Below are experts of layer 7 (counted from 0) of a mixture-of-experts language model. Rows are named up (a neuron's input weights, with its number), down (a neuron's output weights, with its number) and show model dimensions 0-191. Each number is 50 + 15 x the weight over its row's rms, rounded and kept within 0 to 99.
Before each expert's rows: a language model's description of what the expert responds to. This comes from a sample of Wikipedia text that the model never trained on.

# expert 11
Description: Years and ages. Year digits and the space before them in dates and infobox fields, plus age/born/aged, such as 20(23), 1998, age 42.
up0:65 43 76 45 36 52 61 43 38 34 43 59 48 53 45 43 50 24 57 53 68 49 38 57 54 63 53 36 71 55 59 51 45 49 50 63 28 22 46 43 58 38 56 55 50 59 55 51 57 67 55 34 58 61 58 49 52 65 42 56 38 62 31 74 38 74 67 60 29 62 73 35 43 51 56 64 43 43 59 38 78 37 47 04 62 75 62 59 53 24 38 66 57 70 21 70 61 34 17 67 64 71 38 39 99 78 46 56 73 54 48 58 29 48 61 56 60 30 48 66 59 73 66 47 39 79 56 45 39 31 41 53 29 64 55 61 42 51 64 23 52 48 10 47 62 49 53 63 47 52 56 70 45 56 28 60 37 72 65 53 39 52 49 38 42 49 66 67 58 78 60 28 53 43 60 37 47 25 60 28 55 58 27 37 34 49 52 87 34 50 35 15
down0:26 64 34 65 34 52 40 43 56 30 40 45 60 42 32 70 41 62 60 57 50 60 48 78 47 43 56 40 28 50 78 64 36 62 41 46 50 51 26 32 61 53 57 56 78 35 48 58 24 52 53 69 65 46 38 42 45 52 39 34 57 69 66 47 30 25 32 57 35 51 52 63 38 24 59 60 58 40 43 51 21 45 55 31 46 42 68 29 64 70 77 56 55 46 38 49 46 55 48 63 66 43 55 44 43 42 29 68 30 61 60 25 77 64 41 56 82 63 37 64 45 58 15 66 43 39 60 45 53 63 25 86 19 26 25 80 53 72 57 51 29 34 68 45 49 58 32 52 57 35 70 48 57 71 53 59 43 26 33 42 48 69 61 61 47 41 66 25 52 66 15 44 58 65 36 84 54 62 29 42 67 42 43 39 56 81 86 57 38 56 66 55
up1:52 20 66 56 50 67 33 64 76 55 60 35 44 54 47 53 32 50 67 52 28 60 65 41 50 43 53 53 46 63 69 28 59 54 29 35 21 52 82 59 53 55 40 48 59 48 62 56 28 65 57 29 44 55 46 73 56 45 72 28 90 53 21 62 45 27 64 59 55 63 27 49 41 40 71 36 68 80 72 29 40 37 35 63 48 40 58 47 69 48 31 54 52 37 48 57 32 28 61 73 38 62 30 79 18 44 54 17 32 64 50 75 57 73 48 54 57 53 76 45 30 63 59 67 09 56 58 39 43 40 57 32 47 77 47 32 24 47 40 58 29 37 24 62 55 27 42 62 28 30 43 45 41 48 49 24 73 57 43 34 33 58 63 77 61 62 45 57 30 58 45 56 58 32 41 54 62 59 40 32 35 60 49 67 41 40 36 54 58 63 56 64
down1:50 79 39 45 51 26 43 52 58 37 68 46 86 72 35 48 49 40 36 42 57 79 44 47 70 53 44 30 35 56 41 62 28 14 44 57 50 47 18 43 36 32 31 33 70 75 49 22 31 64 52 47 56 28 45 46 32 79 40 71 51 55 69 53 57 65 29 56 40 60 65 48 42 70 40 58 50 73 48 47 23 68 53 26 52 76 53 51 57 63 40 45 53 54 48 64 87 83 66 30 33 83 49 45 55 61 43 67 35 71 60 27 53 59 77 35 27 50 34 59 45 62 59 64 58 80 55 55 69 81 77 67 53 63 52 34 31 52 41 51 61 40 59 65 59 47 53 49 66 66 47 34 47 72 34 77 43 42 45 73 44 47 65 47 42 32 48 57 73 44 42 60 51 47 69 81 44 17 32 57 55 46 34 48 48 44 23 61 36 58 50 57

# expert 3
Description: Spaces before numbers. Bare space, dash or sign tokens just before a number, mostly in sports table cells after pipes, such as | 12, $, −, (−.
up1:45 74 91 47 53 69 50 25 39 41 56 61 47 67 52 19 33 52 34 56 59 34 81 70 57 75 57 51 52 68 67 46 35 38 46 37 42 33 64 43 78 62 62 63 34 75 61 53 75 48 70 48 43 39 60 62 01 43 53 19 36 29 32 45 38 74 53 48 69 60 45 65 55 58 30 36 42 53 48 53 33 30 34 64 60 57 56 56 55 34 57 61 56 67 56 63 73 51 26 36 52 53 69 75 69 67 71 62 78 77 75 69 67 45 32 30 65 26 76 61 35 75 36 23 42 50 58 57 54 78 30 50 54 54 51 47 37 35 40 60 52 61 71 58 52 55 37 83 41 51 52 55 26 33 37 48 58 75 65 50 52 45 47 40 46 63 75 37 60 50 48 65 61 63 54 52 48 57 43 72 37 24 28 46 63 34 62 55 41 61 57 55
down1:32 61 54 35 45 50 65 50 61 13 57 38 48 42 55 30 31 35 32 22 23 72 47 43 51 70 56 73 48 39 44 64 57 38 31 34 46 22 68 64 57 41 50 37 34 35 66 37 67 26 35 38 64 48 66 52 77 50 45 62 38 67 94 47 24 49 33 32 50 34 54 17 41 42 22 40 56 65 65 62 67 64 40 58 47 34 50 45 50 52 62 67 53 61 61 40 31 38 47 58 56 51 71 45 35 56 52 27 52 56 45 56 34 59 71 48 37 74 58 28 27 53 49 71 32 33 47 51 38 64 60 63 56 63 16 41 38 92 45 74 81 57 64 42 41 46 30 21 58 45 45 71 56 43 62 84 54 44 49 49 26 22 53 55 51 50 70 37 30 29 31 48 61 48 39 65 57 41 84 58 41 41 33 39 32 66 47 37 40 40 59 44
up2:52 43 35 41 45 30 73 16 47 69 60 42 29 28 51 39 55 64 60 59 47 62 67 65 43 64 46 47 41 55 84 54 45 34 50 45 42 52 25 63 35 60 65 45 50 09 69 45 47 68 63 72 58 71 36 40 66 63 32 50 58 39 26 35 40 50 19 72 98 68 40 62 49 37 57 28 34 70 53 39 40 71 29 57 80 32 68 47 33 42 38 59 57 36 35 34 49 50 48 51 48 48 54 56 44 52 45 40 39 37 69 57 58 18 56 49 74 42 28 57 43 27 19 41 39 46 42 32 68 64 49 37 33 96 86 44 52 29 46 53 48 23 56 55 59 53 66 47 39 60 56 82 55 58 50 41 60 49 53 52 73 40 53 43 50 74 38 28 67 51 71 37 45 50 47 52 64 57 64 57 36 65 43 41 29 77 51 19 28 48 53 52
down2:58 52 74 52 53 47 58 43 47 63 66 47 52 26 63 62 63 32 41 26 61 38 46 53 30 50 64 75 61 51 70 28 43 46 43 29 81 62 48 35 57 40 38 60 33 69 29 46 50 67 58 63 37 57 70 57 42 46 55 72 32 61 53 59 52 30 63 64 47 63 49 56 37 50 44 58 48 66 61 46 64 48 35 74 48 64 46 50 44 55 53 50 50 50 40 66 63 52 55 65 68 22 37 39 39 37 97 63 50 25 54 46 67 55 55 63 59 48 70 42 60 38 22 36 70 48 62 86 55 46 51 29 55 70 23 23 46 57 74 26 24 91 34 17 46 81 52 39 73 51 32 40 82 51 63 55 28 54 49 54 74 91 18 49 32 23 45 67 49 49 31 51 67 29 58 73 50 55 64 43 44 53 70 38 52 36 24 54 43 55 41 49

# expert 21
Description: Single-letter word starts. Single letters or short pieces starting abbreviations, codes, transliterated names and non-Latin script, such as -caliber, "Cfa", Qāzāntā, Thị.
up1:66 65 45 58 47 42 76 34 49 49 72 29 62 38 42 28 53 66 42 37 34 68 59 40 47 37 63 72 54 16 55 49 43 45 29 40 56 36 58 85 51 29 41 57 68 56 30 41 39 52 48 46 68 29 34 42 19 39 77 53 36 08 68 39 61 59 72 44 56 55 33 40 53 45 62 49 56 70 52 08 51 46 61 67 66 32 19 31 57 58 57 48 66 70 59 51 23 52 52 64 28 56 65 59 67 27 28 40 29 37 59 61 42 38 50 61 52 12 42 42 63 45 50 27 53 51 75 79 41 46 71 37 67 35 59 49 48 40 42 39 56 31 57 45 41 42 75 41 54 58 34 44 38 66 45 48 50 74 22 20 65 43 72 66 32 90 22 68 53 51 47 44 47 41 66 41 43 51 39 57 51 53 61 44 28 50 41 20 64 62 38 55
down1:10 73 62 40 47 63 31 94 57 35 57 46 34 34 26 63 45 32 47 37 36 40 60 43 64 48 62 50 44 37 33 21 51 26 49 52 51 79 49 50 63 25 58 51 37 32 58 62 50 50 54 38 68 48 47 51 62 21 69 62 83 37 63 49 67 66 36 16 68 56 67 65 73 62 37 26 53 51 35 29 26 66 55 55 64 63 69 54 36 63 43 52 57 59 35 69 72 41 69 53 61 45 32 53 35 59 48 71 55 54 52 39 71 15 41 83 15 58 44 47 64 60 42 71 56 61 22 61 43 20 52 70 60 86 51 37 34 72 59 50 35 54 55 42 68 54 52 54 49 41 61 49 61 55 44 38 41 52 44 51 28 79 54 36 33 31 38 46 54 87 64 67 39 54 60 56 47 64 56 52 32 49 63 54 59 27 43 52 34 58 32 60
up2:63 61 42 57 33 53 80 56 44 78 53 41 62 44 84 32 30 41 22 54 28 62 48 83 41 59 52 40 30 50 57 56 73 51 52 52 69 62 50 54 28 33 42 55 44 45 19 45 64 30 76 53 40 42 29 40 38 45 30 75 40 66 48 31 40 57 51 55 74 47 46 50 51 54 58 57 56 35 13 63 45 38 53 57 34 48 49 55 58 47 40 56 49 60 46 57 70 29 43 80 81 67 59 33 53 59 42 54 55 84 54 20 73 54 47 48 32 41 73 18 63 66 33 69 56 41 50 21 37 78 70 53 35 29 49 53 52 73 51 53 67 39 53 55 35 26 31 73 26 36 55 40 49 35 64 36 68 70 53 21 59 86 22 57 44 54 44 32 25 61 45 63 53 52 48 78 30 34 41 50 33 37 45 42 46 53 38 65 60 67 54 64
down2:56 57 52 63 63 41 55 58 55 54 43 39 59 39 59 36 38 61 32 62 60 78 17 46 32 57 36 55 70 65 30 56 29 29 55 31 14 38 44 51 50 39 53 68 64 52 46 35 36 44 33 42 40 16 58 71 49 58 49 54 22 36 58 52 37 76 40 71 26 41 40 39 33 65 50 27 51 32 56 75 29 48 51 49 62 46 42 75 66 79 62 32 33 73 73 65 36 59 57 19 64 76 47 39 44 37 38 51 36 57 41 55 17 53 45 55 49 81 48 54 51 48 55 60 34 49 48 78 25 11 35 30 46 34 48 34 44 53 51 62 62 54 79 41 74 61 26 47 60 43 20 52 32 55 49 66 43 73 55 66 58 30 44 20 54 46 55 41 41 34 41 28 45 49 50 44 55 73 22 24 65 57 44 54 41 45 28 54 52 61 31 18

# expert 54
Description: Occupations and roles. Nouns naming a person's job or office after a or a nationality, such as politician, footballer, director, mayor, priest.
up1:48 15 57 30 69 46 43 27 51 43 25 59 19 52 65 47 37 24 42 71 79 45 46 42 42 49 52 63 22 62 31 43 46 51 42 43 64 43 41 22 38 45 55 40 49 63 43 51 15 51 40 32 54 49 62 45 43 27 42 33 60 28 44 53 40 29 54 43 17 34 47 58 37 64 68 50 62 60 58 54 20 56 62 43 32 38 58 72 74 35 42 44 77 29 29 28 88 71 32 57 44 42 72 56 32 76 55 61 58 24 32 54 56 82 31 51 72 48 47 30 75 56 35 64 66 69 47 59 57 41 39 63 40 34 64 63 63 57 67 60 33 29 39 59 34 33 54 49 49 37 58 48 57 50 28 31 47 70 46 14 35 68 47 49 43 67 46 73 29 38 46 40 20 59 31 49 56 41 56 75 53 27 49 48 55 39 46 64 53 33 64 24
down1:65 34 50 83 67 75 28 53 32 47 21 62 41 49 50 48 60 62 76 48 28 46 66 47 84 38 62 61 38 63 49 43 75 28 25 32 54 67 31 57 44 55 65 57 58 43 52 83 36 35 30 43 39 67 33 38 36 60 61 41 54 60 27 45 70 52 58 48 31 67 71 66 52 57 37 41 48 64 27 51 46 28 32 50 50 61 28 75 40 56 49 52 59 62 32 62 45 68 43 34 43 60 29 42 59 32 43 91 38 62 56 35 22 54 48 56 62 63 78 42 75 55 64 51 40 61 41 68 55 59 46 26 78 32 39 50 62 21 69 38 23 50 51 70 57 39 60 63 73 38 51 47 70 52 07 55 46 39 29 52 49 33 65 57 60 74 44 38 29 51 61 65 74 64 33 53 44 39 80 46 44 26 47 80 42 48 53 36 47 41 42 56
up2:56 50 56 45 38 27 63 51 53 46 41 35 63 67 49 32 43 61 33 60 46 55 60 39 58 52 70 49 34 53 68 62 47 40 56 62 50 59 71 44 67 56 26 28 42 35 48 67 62 41 48 61 67 71 42 83 51 57 67 40 65 51 42 45 54 78 62 34 46 52 33 34 30 30 27 17 30 56 56 60 34 59 58 58 49 62 69 54 53 47 68 75 62 28 21 38 67 58 39 65 35 19 47 30 89 59 64 72 51 52 49 70 29 62 68 45 35 61 52 46 51 70 53 54 63 45 23 61 59 49 75 34 45 85 50 35 38 34 68 66 38 53 59 29 43 46 73 65 49 37 53 66 33 29 29 63 44 53 73 67 40 69 51 29 38 31 49 45 79 64 53 63 21 39 28 41 48 31 77 44 73 54 49 49 61 78 24 23 30 69 40 22
down2:53 65 11 51 58 41 55 52 81 53 41 66 72 31 46 59 51 27 35 53 45 47 40 36 16 39 72 70 61 48 41 42 40 46 38 39 56 62 40 56 43 53 66 48 52 43 44 58 65 70 64 59 74 71 45 65 72 40 44 56 56 26 45 54 31 14 55 74 67 58 55 77 62 34 41 44 56 23 75 35 65 25 59 51 55 66 44 49 49 41 58 20 57 61 15 37 67 54 50 72 39 49 25 45 66 60 57 54 32 45 48 54 63 68 39 83 71 28 39 42 66 70 61 34 52 05 40 57 26 20 28 53 21 39 58 27 71 51 45 37 58 40 40 53 39 68 59 36 42 48 48 65 42 42 58 47 68 62 38 95 57 53 44 51 50 27 64 55 62 53 33 60 72 51 65 49 66 67 36 37 68 35 40 38 60 66 53 50 66 35 44 42

# expert 4
Description: Year-range and table starts. Dashes, spaces and century digits opening a year or cell in career lists and tables, such as 1959–1969, 20|00, (#97000600).
up1:57 23 43 56 66 40 45 34 66 55 43 35 06 58 37 57 48 50 53 65 59 33 67 42 51 65 40 59 61 50 64 45 41 48 29 45 46 62 72 52 17 47 58 27 22 66 28 34 28 33 48 44 27 46 56 63 60 32 56 49 34 57 63 42 50 18 48 24 58 71 50 52 49 29 52 40 57 67 89 53 35 62 18 60 26 54 51 51 31 51 35 57 77 63 54 62 29 49 41 52 47 37 63 73 53 66 28 63 60 34 63 45 71 60 57 62 58 73 54 48 69 51 37 57 66 40 57 72 67 45 29 36 60 46 58 27 45 57 63 28 81 85 41 43 35 56 50 52 67 62 66 60 47 35 49 65 85 40 46 29 65 51 29 47 62 54 51 41 50 48 31 59 74 40 74 14 60 46 58 33 67 33 30 52 59 73 58 16 58 49 51 73
down1:63 86 38 65 53 34 31 74 55 59 57 59 34 41 43 57 43 56 68 38 62 46 38 71 61 35 70 38 32 21 43 25 60 65 41 62 30 53 26 39 70 82 22 63 60 28 50 47 36 65 49 55 67 47 45 23 57 50 39 34 43 54 29 46 51 60 34 81 42 53 64 39 64 53 34 48 51 56 53 57 47 46 45 71 52 62 39 48 61 50 63 46 31 67 72 51 53 42 31 45 91 49 32 23 56 33 51 76 41 54 71 60 26 41 52 37 60 43 33 55 76 02 25 56 28 67 46 52 54 29 52 48 53 51 48 66 48 50 66 57 67 37 52 59 72 61 45 57 19 40 38 65 80 80 52 49 44 48 58 67 38 66 65 36 48 43 37 44 34 81 42 43 42 63 41 60 65 54 16 68 49 52 39 57 26 60 59 77 36 75 53 28
up2:40 48 26 66 53 43 60 63 58 74 25 38 24 42 48 69 29 48 28 43 54 68 47 82 35 46 77 50 56 51 22 49 73 45 40 29 35 64 66 57 50 50 40 39 50 33 57 54 43 48 35 46 25 57 59 49 47 61 00 41 39 49 63 11 49 53 26 45 76 42 54 66 56 22 52 36 44 88 68 42 77 57 46 37 39 37 49 31 34 26 39 39 75 61 50 34 60 43 22 47 37 52 22 65 52 48 39 72 53 31 51 50 26 36 50 51 52 61 45 52 37 54 45 70 37 53 39 48 57 34 57 59 44 44 58 67 27 43 40 91 55 44 66 43 57 63 60 55 29 53 35 39 36 49 49 78 56 35 42 85 47 59 28 38 47 50 58 51 53 66 44 66 53 38 48 28 58 28 53 27 51 41 42 61 35 75 65 23 44 59 08 56
down2:43 62 65 42 81 23 48 54 58 26 36 63 35 62 56 44 80 51 61 29 77 47 32 38 47 65 45 68 33 31 20 81 54 29 67 29 58 41 27 57 43 52 62 38 74 60 61 72 46 39 55 43 44 38 55 31 33 57 55 54 32 64 35 68 23 57 58 48 43 61 63 38 45 34 60 63 76 65 23 61 26 66 47 63 62 58 43 19 54 64 58 83 49 38 61 55 49 75 41 34 56 37 63 19 73 42 45 34 42 88 45 69 69 59 44 61 38 53 16 47 30 49 49 69 58 47 65 63 54 30 73 34 60 39 66 60 26 63 39 31 79 55 49 52 71 42 48 69 68 69 33 73 73 32 34 46 53 35 49 49 50 38 48 36 30 34 42 54 36 31 57 47 37 47 55 47 32 56 41 69 43 23 73 36 46 30 52 42 55 47 39 46

# expert 8
Description: Nationality and category adjectives. Adjectives before a noun, mostly nationality or scope words and demonym endings, such as American, National, Russian, local, domestic.
up1:55 59 55 52 46 35 53 30 52 59 47 64 58 45 33 82 65 77 53 59 38 76 48 52 54 37 51 30 53 52 38 79 55 50 51 48 43 37 80 52 42 47 50 26 41 38 56 34 61 21 39 48 54 80 41 42 43 34 47 68 73 47 39 40 57 39 38 59 76 45 67 37 75 23 70 41 67 74 44 59 42 59 76 46 44 53 91 56 50 52 52 58 71 48 30 59 39 46 50 39 46 69 36 84 79 52 39 51 36 32 86 65 48 39 53 71 56 56 81 56 55 58 57 67 81 41 41 47 39 53 54 65 56 32 34 44 19 76 34 61 54 43 44 38 21 45 51 69 34 46 63 40 49 41 68 45 51 35 60 60 59 46 59 25 66 64 41 58 46 43 13 54 48 57 75 44 32 79 68 53 45 68 67 21 59 74 45 33 58 66 35 83
down1:22 46 64 42 49 51 48 65 31 52 20 29 59 61 31 72 64 28 54 37 42 58 40 39 66 56 55 77 29 42 27 43 46 54 67 58 70 50 46 43 40 34 28 51 33 62 50 67 72 20 29 38 38 56 37 65 46 63 48 38 54 66 50 52 52 36 50 36 63 49 41 45 46 60 59 50 75 67 65 22 37 85 64 45 42 56 44 44 57 35 50 50 25 51 65 40 63 81 43 45 49 60 51 48 42 61 03 75 28 51 61 72 93 33 69 38 31 67 42 54 39 27 34 05 52 35 43 53 64 53 44 58 79 15 40 62 23 65 47 65 32 55 80 35 62 58 20 33 59 60 41 49 39 42 49 31 57 47 38 53 44 34 46 43 46 41 43 40 58 56 47 44 58 13 64 55 37 61 33 42 39 37 39 45 40 65 70 65 45 47 63 47
up2:32 58 68 49 41 47 52 35 41 51 27 53 61 49 43 40 71 68 44 50 44 77 52 44 54 53 68 44 44 67 59 49 42 45 42 65 57 43 54 65 47 22 47 29 34 52 49 57 60 66 59 61 51 39 69 68 41 46 61 48 55 45 59 52 19 37 29 66 48 49 55 58 73 51 30 49 40 70 64 38 81 18 62 70 28 49 62 55 78 49 36 53 87 35 44 57 54 30 39 42 61 38 31 75 58 28 50 50 50 40 64 23 44 49 77 11 60 37 65 33 63 50 43 46 62 28 49 61 54 53 50 67 62 66 64 44 48 04 34 52 79 71 59 36 54 46 53 80 25 26 64 54 55 22 51 58 63 67 63 54 29 76 63 77 40 56 77 58 66 64 42 68 56 49 64 29 67 40 47 50 53 69 73 28 13 66 54 38 58 51 71 27
down2:61 59 53 49 40 57 57 55 59 24 70 50 53 40 67 23 46 35 38 61 71 79 58 30 70 90 57 17 45 49 68 30 45 36 54 61 56 61 38 65 49 74 35 59 35 29 59 76 19 29 51 70 37 35 77 52 49 57 47 27 20 34 29 75 42 39 48 64 70 50 40 62 17 55 25 73 43 33 56 26 63 54 27 49 22 42 50 26 49 57 64 43 78 59 43 52 38 48 48 61 50 41 30 76 38 61 42 66 69 55 65 74 74 49 59 31 47 68 43 83 50 55 79 60 43 38 57 37 57 40 63 32 43 42 45 41 53 48 47 47 38 51 40 31 60 61 45 63 55 40 35 64 70 44 50 53 66 38 46 34 38 58 39 27 31 46 53 52 32 59 62 36 21 66 64 51 37 81 41 43 62 55 32 42 36 80 34 50 44 44 45 74

# expert 20
Description: Numerals and number words. Digits and digit pieces in years, dates and table figures, plus count words like two, three, several.
up1:27 56 36 59 57 39 21 30 56 47 46 46 62 49 48 34 27 32 51 59 36 36 70 60 65 27 80 59 52 45 66 70 47 43 44 60 14 47 46 44 32 55 40 42 74 55 70 67 30 58 79 49 42 54 48 63 32 50 67 44 40 60 45 37 48 73 65 64 64 66 57 63 36 57 63 30 36 71 28 68 49 47 49 43 51 50 58 58 65 58 73 51 59 55 61 67 65 49 59 48 26 23 32 58 73 59 51 64 11 54 47 36 46 40 28 64 61 44 63 32 59 19 59 38 50 49 44 56 59 61 76 56 75 76 40 36 75 73 39 49 81 53 53 99 56 45 47 37 61 73 62 47 55 14 52 61 48 36 77 63 72 51 54 65 53 67 54 44 59 71 55 78 69 49 44 56 75 29 36 73 37 43 53 56 24 53 28 39 53 62 50 47
down1:45 79 41 54 52 62 42 87 49 23 60 35 23 71 19 62 39 44 37 47 61 59 47 38 59 65 22 55 52 48 23 56 67 51 72 35 36 48 51 60 79 72 30 40 31 40 66 55 51 46 48 55 49 66 57 56 61 52 54 37 55 51 57 33 70 32 39 89 34 49 48 87 70 58 40 47 66 38 69 42 35 50 72 35 32 58 42 61 56 61 65 75 40 55 41 48 65 66 54 88 34 51 90 45 45 54 58 66 50 76 69 47 29 57 43 41 51 47 46 57 31 60 33 66 69 43 45 53 48 51 11 23 34 33 54 62 45 66 67 51 52 48 54 54 81 46 47 60 54 30 49 50 77 50 77 51 55 46 32 45 19 63 43 12 70 43 31 51 54 39 28 58 56 77 49 47 38 56 32 39 47 51 44 25 57 68 61 26 49 45 62 41
up2:46 25 17 50 51 27 22 48 69 17 58 18 60 42 44 50 50 43 38 41 34 72 59 57 57 56 60 35 34 56 51 83 61 41 58 60 54 50 53 42 55 30 55 49 60 55 37 58 29 52 67 49 29 68 69 53 60 56 26 55 79 17 37 44 49 81 51 58 30 72 62 68 64 43 63 37 61 30 73 35 50 48 78 09 65 38 62 39 55 66 36 61 45 49 67 35 40 33 47 28 68 35 31 25 56 72 43 66 47 51 53 51 71 56 39 73 33 43 29 64 50 69 80 38 65 44 72 62 19 46 47 41 67 90 62 24 61 52 54 41 45 63 59 35 66 35 33 54 31 44 51 58 35 40 58 39 41 43 41 46 50 46 26 59 63 59 61 68 56 52 44 77 44 44 62 54 38 67 26 39 50 55 70 61 69 48 63 48 71 40 45 24
down2:55 50 44 54 30 57 58 60 40 60 28 44 48 36 72 17 19 63 61 37 53 82 75 73 42 44 56 42 43 60 50 50 41 36 37 35 44 41 52 58 47 42 63 44 39 63 44 63 54 21 30 29 81 54 46 63 43 59 43 42 43 50 43 59 25 43 59 53 44 46 35 35 42 36 53 09 80 69 70 69 71 39 50 48 61 49 59 36 45 33 45 38 70 40 50 48 39 57 47 74 80 75 47 46 59 36 54 66 53 48 83 66 54 40 65 49 23 58 35 26 89 58 51 49 53 24 50 44 44 39 60 31 65 54 53 60 39 48 56 81 54 52 36 49 64 65 49 42 36 35 52 75 81 45 20 36 80 60 45 91 49 38 60 42 31 45 44 57 40 69 62 65 23 49 53 48 57 43 12 47 44 77 45 62 74 45 70 28 60 31 56 39